Experts of a small language model: 10181 steps.
Below are experts of layer 9 (counted from 0) of a mixture-of-experts language model. Rows are named router (the router's row for the expert), gate (a neuron's input weights, with its number), up (a neuron's input weights, with its number) and show model dimensions 0-191. Each number is 50 + 10 x the weight over its row's rms, rounded and kept within 0 to 99.
After each expert's rows: a language model's description of what the expert responds to. This comes from a sample of Wikipedia text that the model never trained on.

# expert 14
router:49 52 46 60 65 43 55 53 51 50 27 53 52 48 54 49 45 61 56 50 47 37 55 58 69 75 46 75 65 62 56 43 52 53 56 61 33 38 57 65 56 56 58 53 41 39 39 63 54 45 52 42 57 62 52 36 63 59 53 38 49 56 46 58 56 50 48 58 63 46 45 42 42 66 33 64 32 51 43 69 44 50 53 35 70 51 31 58 47 49 42 48 51 43 62 39 45 40 50 55 62 72 71 48 47 44 48 75 43 67 56 51 58 60 49 32 51 41 45 68 48 36 57 58 55 51 55 45 57 52 46 52 38 63 41 46 48 69 47 45 62 61 59 66 52 49 51 40 61 48 52 52 65 52 46 70 33 59 51 41 60 74 57 44 34 43 56 37 48 41 26 55 60 29 37 45 64 43 59 46 47 46 52 49 47 58 52 43 52 49 49 62
gate5:54 52 46 60 50 51 32 59 59 60 54 53 28 54 56 40 44 42 59 55 34 31 60 58 54 63 45 35 74 30 49 43 32 54 45 46 42 41 41 38 39 48 67 47 45 45 68 45 67 66 58 56 49 47 35 72 71 34 41 66 53 55 50 66 49 56 56 61 48 60 35 49 58 47 40 54 56 48 53 44 53 37 54 51 36 27 49 41 49 43 49 57 34 57 58 47 48 55 42 53 47 40 69 47 56 43 59 36 53 46 53 53 48 58 53 57 51 42 67 57 42 51 50 50 55 39 42 38 45 53 60 46 37 55 41 41 40 40 59 20 45 47 49 58 52 65 47 55 49 57 41 48 55 57 51 47 32 42 60 47 52 48 53 52 54 59 67 46 43 70 28 57 58 54 43 23 48 48 40 58 51 42 75 55 46 47 63 67 67 47 40 36
up5:52 44 50 71 43 49 39 49 56 34 61 44 38 61 51 52 43 68 50 60 46 54 41 44 44 62 46 42 71 52 42 50 52 49 49 56 59 56 48 51 40 57 47 55 44 38 40 35 43 44 53 42 67 45 59 62 48 56 46 59 61 37 60 66 45 67 66 37 53 57 46 51 55 64 43 59 52 61 57 38 28 42 47 40 51 49 37 49 63 47 60 47 60 41 64 26 34 71 50 51 52 29 48 51 53 59 70 49 52 45 48 49 36 63 26 43 50 55 38 61 40 44 45 29 53 36 48 50 44 59 63 55 32 40 43 38 55 56 52 74 51 58 41 59 54 58 39 42 51 59 54 44 33 71 35 35 40 47 60 44 45 54 45 50 45 51 40 46 35 42 45 68 47 47 43 65 63 34 61 58 54 57 43 64 54 55 34 32 49 47 33 33
Description: Mid-word Latinate fragments. Middle or opening pieces of longer Latinate words before suffixes like -ing or -ation, such as enl-arg-ement, disp, dist, imm.

# expert 43
router:49 59 42 61 42 37 46 50 40 27 35 58 64 40 41 52 33 65 37 48 51 60 64 50 52 65 56 53 53 63 54 39 33 47 63 54 47 29 48 48 57 51 61 40 48 49 49 46 48 61 33 31 42 56 53 33 57 43 56 45 58 50 68 51 47 52 29 42 44 49 29 45 54 57 66 43 58 58 56 48 55 51 47 46 54 30 42 56 54 46 57 54 65 50 54 68 59 58 41 48 41 54 48 51 44 62 55 52 56 53 45 27 35 57 26 55 63 62 44 71 39 42 66 62 70 37 57 60 44 53 46 47 42 48 65 61 62 58 48 43 54 60 59 42 55 50 56 41 58 63 56 35 69 44 56 46 44 53 64 46 46 51 58 51 37 52 59 44 48 38 30 68 53 57 57 46 64 69 48 35 43 41 35 43 26 51 57 45 49 56 47 70
gate2:42 50 43 61 69 42 51 44 48 33 40 58 61 43 45 44 54 53 36 46 60 42 47 54 35 45 43 43 51 54 58 46 55 44 22 58 57 48 59 39 63 50 41 44 51 50 40 61 32 49 35 58 42 61 26 43 55 63 61 29 72 52 63 52 46 51 59 64 47 42 50 48 57 42 34 42 44 33 64 35 58 62 55 46 56 55 55 38 48 70 53 51 45 60 28 52 54 64 54 31 42 65 64 61 40 40 46 53 43 49 42 45 48 54 60 53 49 47 63 54 45 51 49 46 45 63 54 56 48 49 48 68 45 64 54 53 46 69 63 52 56 60 50 79 44 52 54 52 62 60 45 44 39 27 47 60 43 47 54 48 64 38 56 24 37 43 41 65 48 59 56 56 52 54 47 60 66 50 31 69 42 46 59 47 44 34 39 60 48 46 67 60
up2:40 58 55 61 65 46 57 61 42 53 38 52 77 34 56 50 46 54 61 64 50 53 47 40 42 50 43 52 39 39 70 36 66 46 41 50 58 54 47 58 47 60 45 51 41 43 42 43 29 59 37 71 40 66 50 39 51 41 47 56 58 54 64 40 37 48 50 55 48 50 50 40 39 44 64 48 64 48 59 54 60 55 55 39 41 60 59 55 57 47 51 62 70 59 51 53 70 70 33 33 50 53 46 45 64 61 48 61 57 51 40 43 51 29 42 49 50 55 55 66 60 65 34 52 37 57 51 64 33 54 62 72 53 43 37 50 65 40 64 67 50 67 57 64 34 50 45 39 56 63 37 37 51 43 47 64 50 48 61 43 69 52 52 43 39 63 50 53 45 56 50 58 60 51 54 40 47 55 45 53 51 42 68 44 73 41 56 52 38 53 50 71
Description: Institution name heads. Final head words of organization, event and place names, such as League, University, Council, Street, Commission, Cup.

# expert 27
router:54 56 38 59 50 36 50 51 52 43 44 60 68 41 66 48 47 48 56 41 53 30 63 48 58 57 47 55 68 46 53 31 55 64 44 79 61 29 58 46 46 49 52 42 48 44 39 60 43 47 34 43 40 67 56 45 57 56 62 50 51 40 41 69 59 62 39 52 78 46 39 49 37 64 45 44 49 50 64 54 41 44 50 39 54 39 47 49 51 61 35 54 46 34 45 61 60 36 42 33 60 59 59 58 48 45 54 43 26 52 50 43 21 71 34 57 49 51 57 59 41 48 49 65 67 59 45 53 65 47 63 48 32 48 53 39 45 47 38 44 45 53 49 56 65 50 58 38 41 48 64 38 60 57 48 69 53 68 58 61 63 56 49 58 28 49 56 55 56 48 45 61 53 57 44 48 55 67 46 52 57 39 30 55 49 50 54 48 54 65 53 62
gate0:43 56 54 77 32 50 49 51 54 52 60 41 51 35 58 52 60 48 41 56 40 32 61 42 53 26 50 34 54 61 59 70 50 59 63 65 41 53 56 59 46 42 40 45 36 33 49 54 51 33 40 48 42 37 38 48 60 50 54 45 46 56 50 62 52 42 47 65 54 50 29 57 41 39 50 53 62 36 63 60 46 25 44 46 35 53 37 47 39 49 52 66 61 67 61 36 53 57 52 40 52 46 76 47 56 40 41 50 57 51 49 53 63 36 50 39 44 57 54 62 51 50 47 37 29 34 42 74 55 43 54 57 64 53 55 48 58 49 49 52 44 55 37 58 45 45 73 31 35 49 42 51 51 51 36 57 40 50 44 60 38 56 44 66 47 52 34 58 45 55 56 68 48 52 63 43 33 43 54 43 37 44 45 43 51 63 43 47 68 45 35 61
up0:16 58 44 48 49 68 58 49 58 40 35 52 53 50 55 41 47 57 56 55 51 48 42 60 41 66 49 50 41 65 27 39 53 49 43 44 53 44 58 38 58 58 40 34 48 55 57 51 44 42 58 60 29 65 51 53 56 37 32 60 42 67 57 39 34 59 56 38 46 47 68 49 46 50 30 49 51 45 46 34 52 48 58 46 60 53 56 57 60 55 53 40 57 58 54 39 43 42 57 54 46 62 41 35 47 56 25 48 43 39 65 50 55 47 58 46 32 39 47 45 80 39 44 67 31 45 59 56 51 53 41 55 37 42 37 49 41 63 62 47 51 55 37 59 45 48 34 53 60 47 36 54 50 52 54 53 43 51 45 61 53 61 65 41 67 56 60 56 53 61 40 38 62 36 59 57 54 49 57 46 44 44 55 50 87 37 54 38 38 53 38 43
Description: Word-internal suffix pieces. Middle and ending pieces of technical or uncommon words, often medical or biological, e.g. prol-act-in, phosph-ory-lation, Demeclocycl-ine.

# expert 8
router:44 49 44 52 59 52 39 55 46 40 16 47 55 43 59 37 53 54 46 49 61 42 49 45 59 82 47 46 59 57 52 28 37 67 69 56 55 41 56 54 60 61 57 48 47 41 59 66 50 44 50 30 57 64 63 20 61 57 64 46 40 53 53 48 63 49 38 68 66 63 43 47 39 74 46 61 53 45 49 68 57 46 50 45 59 39 39 62 54 41 48 52 58 39 57 40 44 49 65 51 52 76 62 57 35 40 67 51 47 48 48 49 48 49 45 38 60 54 39 54 44 38 61 46 47 48 57 59 67 58 50 47 42 57 48 49 52 61 43 58 57 65 56 56 71 43 53 51 70 57 50 54 47 52 46 51 64 54 51 55 60 47 58 39 41 38 56 40 45 49 44 66 59 40 52 52 66 62 56 51 33 42 45 55 55 36 56 28 59 54 54 66
gate1:47 63 63 48 54 52 52 70 57 38 54 52 42 54 52 48 34 61 36 43 59 50 50 54 44 66 46 42 43 53 53 54 52 48 39 50 64 42 52 48 58 32 58 53 41 57 56 67 58 46 37 56 49 57 50 57 57 53 54 49 46 35 31 49 56 53 40 39 44 62 29 56 58 54 58 39 67 26 46 40 29 51 59 39 68 51 58 67 49 44 58 62 60 46 55 41 67 61 73 51 54 54 70 52 54 49 50 48 44 45 58 56 51 58 44 52 76 28 41 50 59 34 27 45 54 48 59 48 32 57 39 52 57 52 40 48 77 35 39 60 53 75 60 56 41 50 58 50 64 32 41 63 52 51 68 42 61 45 52 48 56 38 54 59 55 57 50 51 55 61 59 65 53 53 58 49 46 60 59 49 62 52 42 43 54 56 45 52 17 64 47 57
up1:58 42 40 33 29 65 47 52 32 59 38 45 48 41 40 53 80 35 61 66 77 41 48 61 52 37 37 48 42 36 47 39 53 49 57 48 52 30 56 41 43 54 46 38 57 52 41 43 58 63 49 45 38 41 58 58 48 46 57 46 54 70 44 58 49 52 49 59 50 62 59 51 44 43 47 61 39 42 65 60 71 59 63 56 45 54 30 56 48 42 51 51 40 49 58 61 51 36 37 52 45 41 69 53 54 54 67 62 49 57 42 44 43 53 49 65 45 44 57 35 50 63 49 41 47 57 53 71 38 36 66 57 51 67 56 45 36 69 38 41 56 50 44 57 50 64 49 61 45 36 27 41 38 48 57 48 52 45 52 42 54 58 67 55 47 54 49 59 49 46 45 66 49 40 50 50 44 39 61 74 33 51 50 51 57 37 40 30 62 40 55 43
Description: Capitalized name openings. First piece of a capitalized proper name split into word pieces, often Romance-looking, such as Los, Par, Cor, Mon.

# expert 39
router:51 54 41 74 46 46 51 51 50 43 44 58 62 54 59 53 36 62 47 53 57 49 68 46 63 64 55 72 49 49 45 50 44 46 53 56 60 33 53 49 56 44 56 58 41 45 48 56 52 55 21 42 36 46 56 43 70 60 73 44 46 59 58 61 50 54 38 49 60 69 43 50 49 70 52 49 39 64 64 46 53 45 72 37 40 42 43 56 60 52 48 52 70 51 50 61 51 47 37 40 41 53 58 63 46 60 62 50 42 67 50 44 48 54 39 52 52 43 47 56 50 45 66 54 66 36 55 43 47 67 56 51 35 56 47 73 58 59 36 49 49 64 51 51 49 57 51 41 57 61 54 39 75 62 48 43 46 56 54 57 62 57 44 57 30 70 69 47 60 45 48 75 57 27 46 44 64 54 52 44 45 42 52 54 36 52 57 40 49 73 41 69
gate1:50 34 47 69 57 47 48 57 43 43 58 61 56 50 49 45 45 52 67 42 38 48 46 35 77 48 54 71 45 52 51 67 51 55 48 48 49 56 53 55 51 31 35 52 64 51 35 48 38 55 38 62 51 37 49 38 45 51 54 46 45 43 43 56 53 55 32 50 50 66 43 46 50 38 73 41 30 61 64 60 44 49 54 45 35 57 54 53 52 44 45 40 47 38 47 57 56 32 28 55 35 60 45 50 59 53 33 49 56 47 56 38 51 54 55 27 34 63 38 42 39 57 65 55 54 41 56 65 58 46 46 48 49 50 53 59 54 58 51 48 50 65 70 52 34 37 60 61 55 31 33 44 46 31 58 42 51 73 58 65 55 55 46 47 55 52 57 55 35 34 53 64 38 52 48 38 56 38 56 30 63 36 55 58 36 73 42 63 63 55 51 56
up1:61 43 40 60 40 47 55 26 60 50 50 41 60 53 57 33 49 60 47 36 57 55 57 42 35 25 41 39 54 44 63 49 42 49 46 46 56 39 28 64 47 56 54 39 51 44 39 51 42 43 35 55 42 44 67 55 52 45 38 47 53 53 66 43 64 45 67 55 46 59 12 55 39 39 67 55 55 63 57 28 68 45 39 51 63 39 41 45 42 43 49 50 48 40 81 39 58 48 46 50 50 47 46 40 50 44 37 51 59 42 54 48 63 49 37 40 46 76 38 49 44 43 48 45 60 58 42 50 58 55 56 26 45 52 27 39 53 50 34 56 50 48 53 54 74 37 33 54 62 46 53 41 26 54 50 36 49 57 35 53 46 48 43 45 52 51 51 47 47 43 44 59 39 48 63 50 42 59 40 60 58 50 60 50 47 52 60 52 55 56 55 63
Description: Person role nouns. Occupation, title and kinship nouns after a, his or her describing people, e.g. composer, reporter, swimmer, coach, daughter.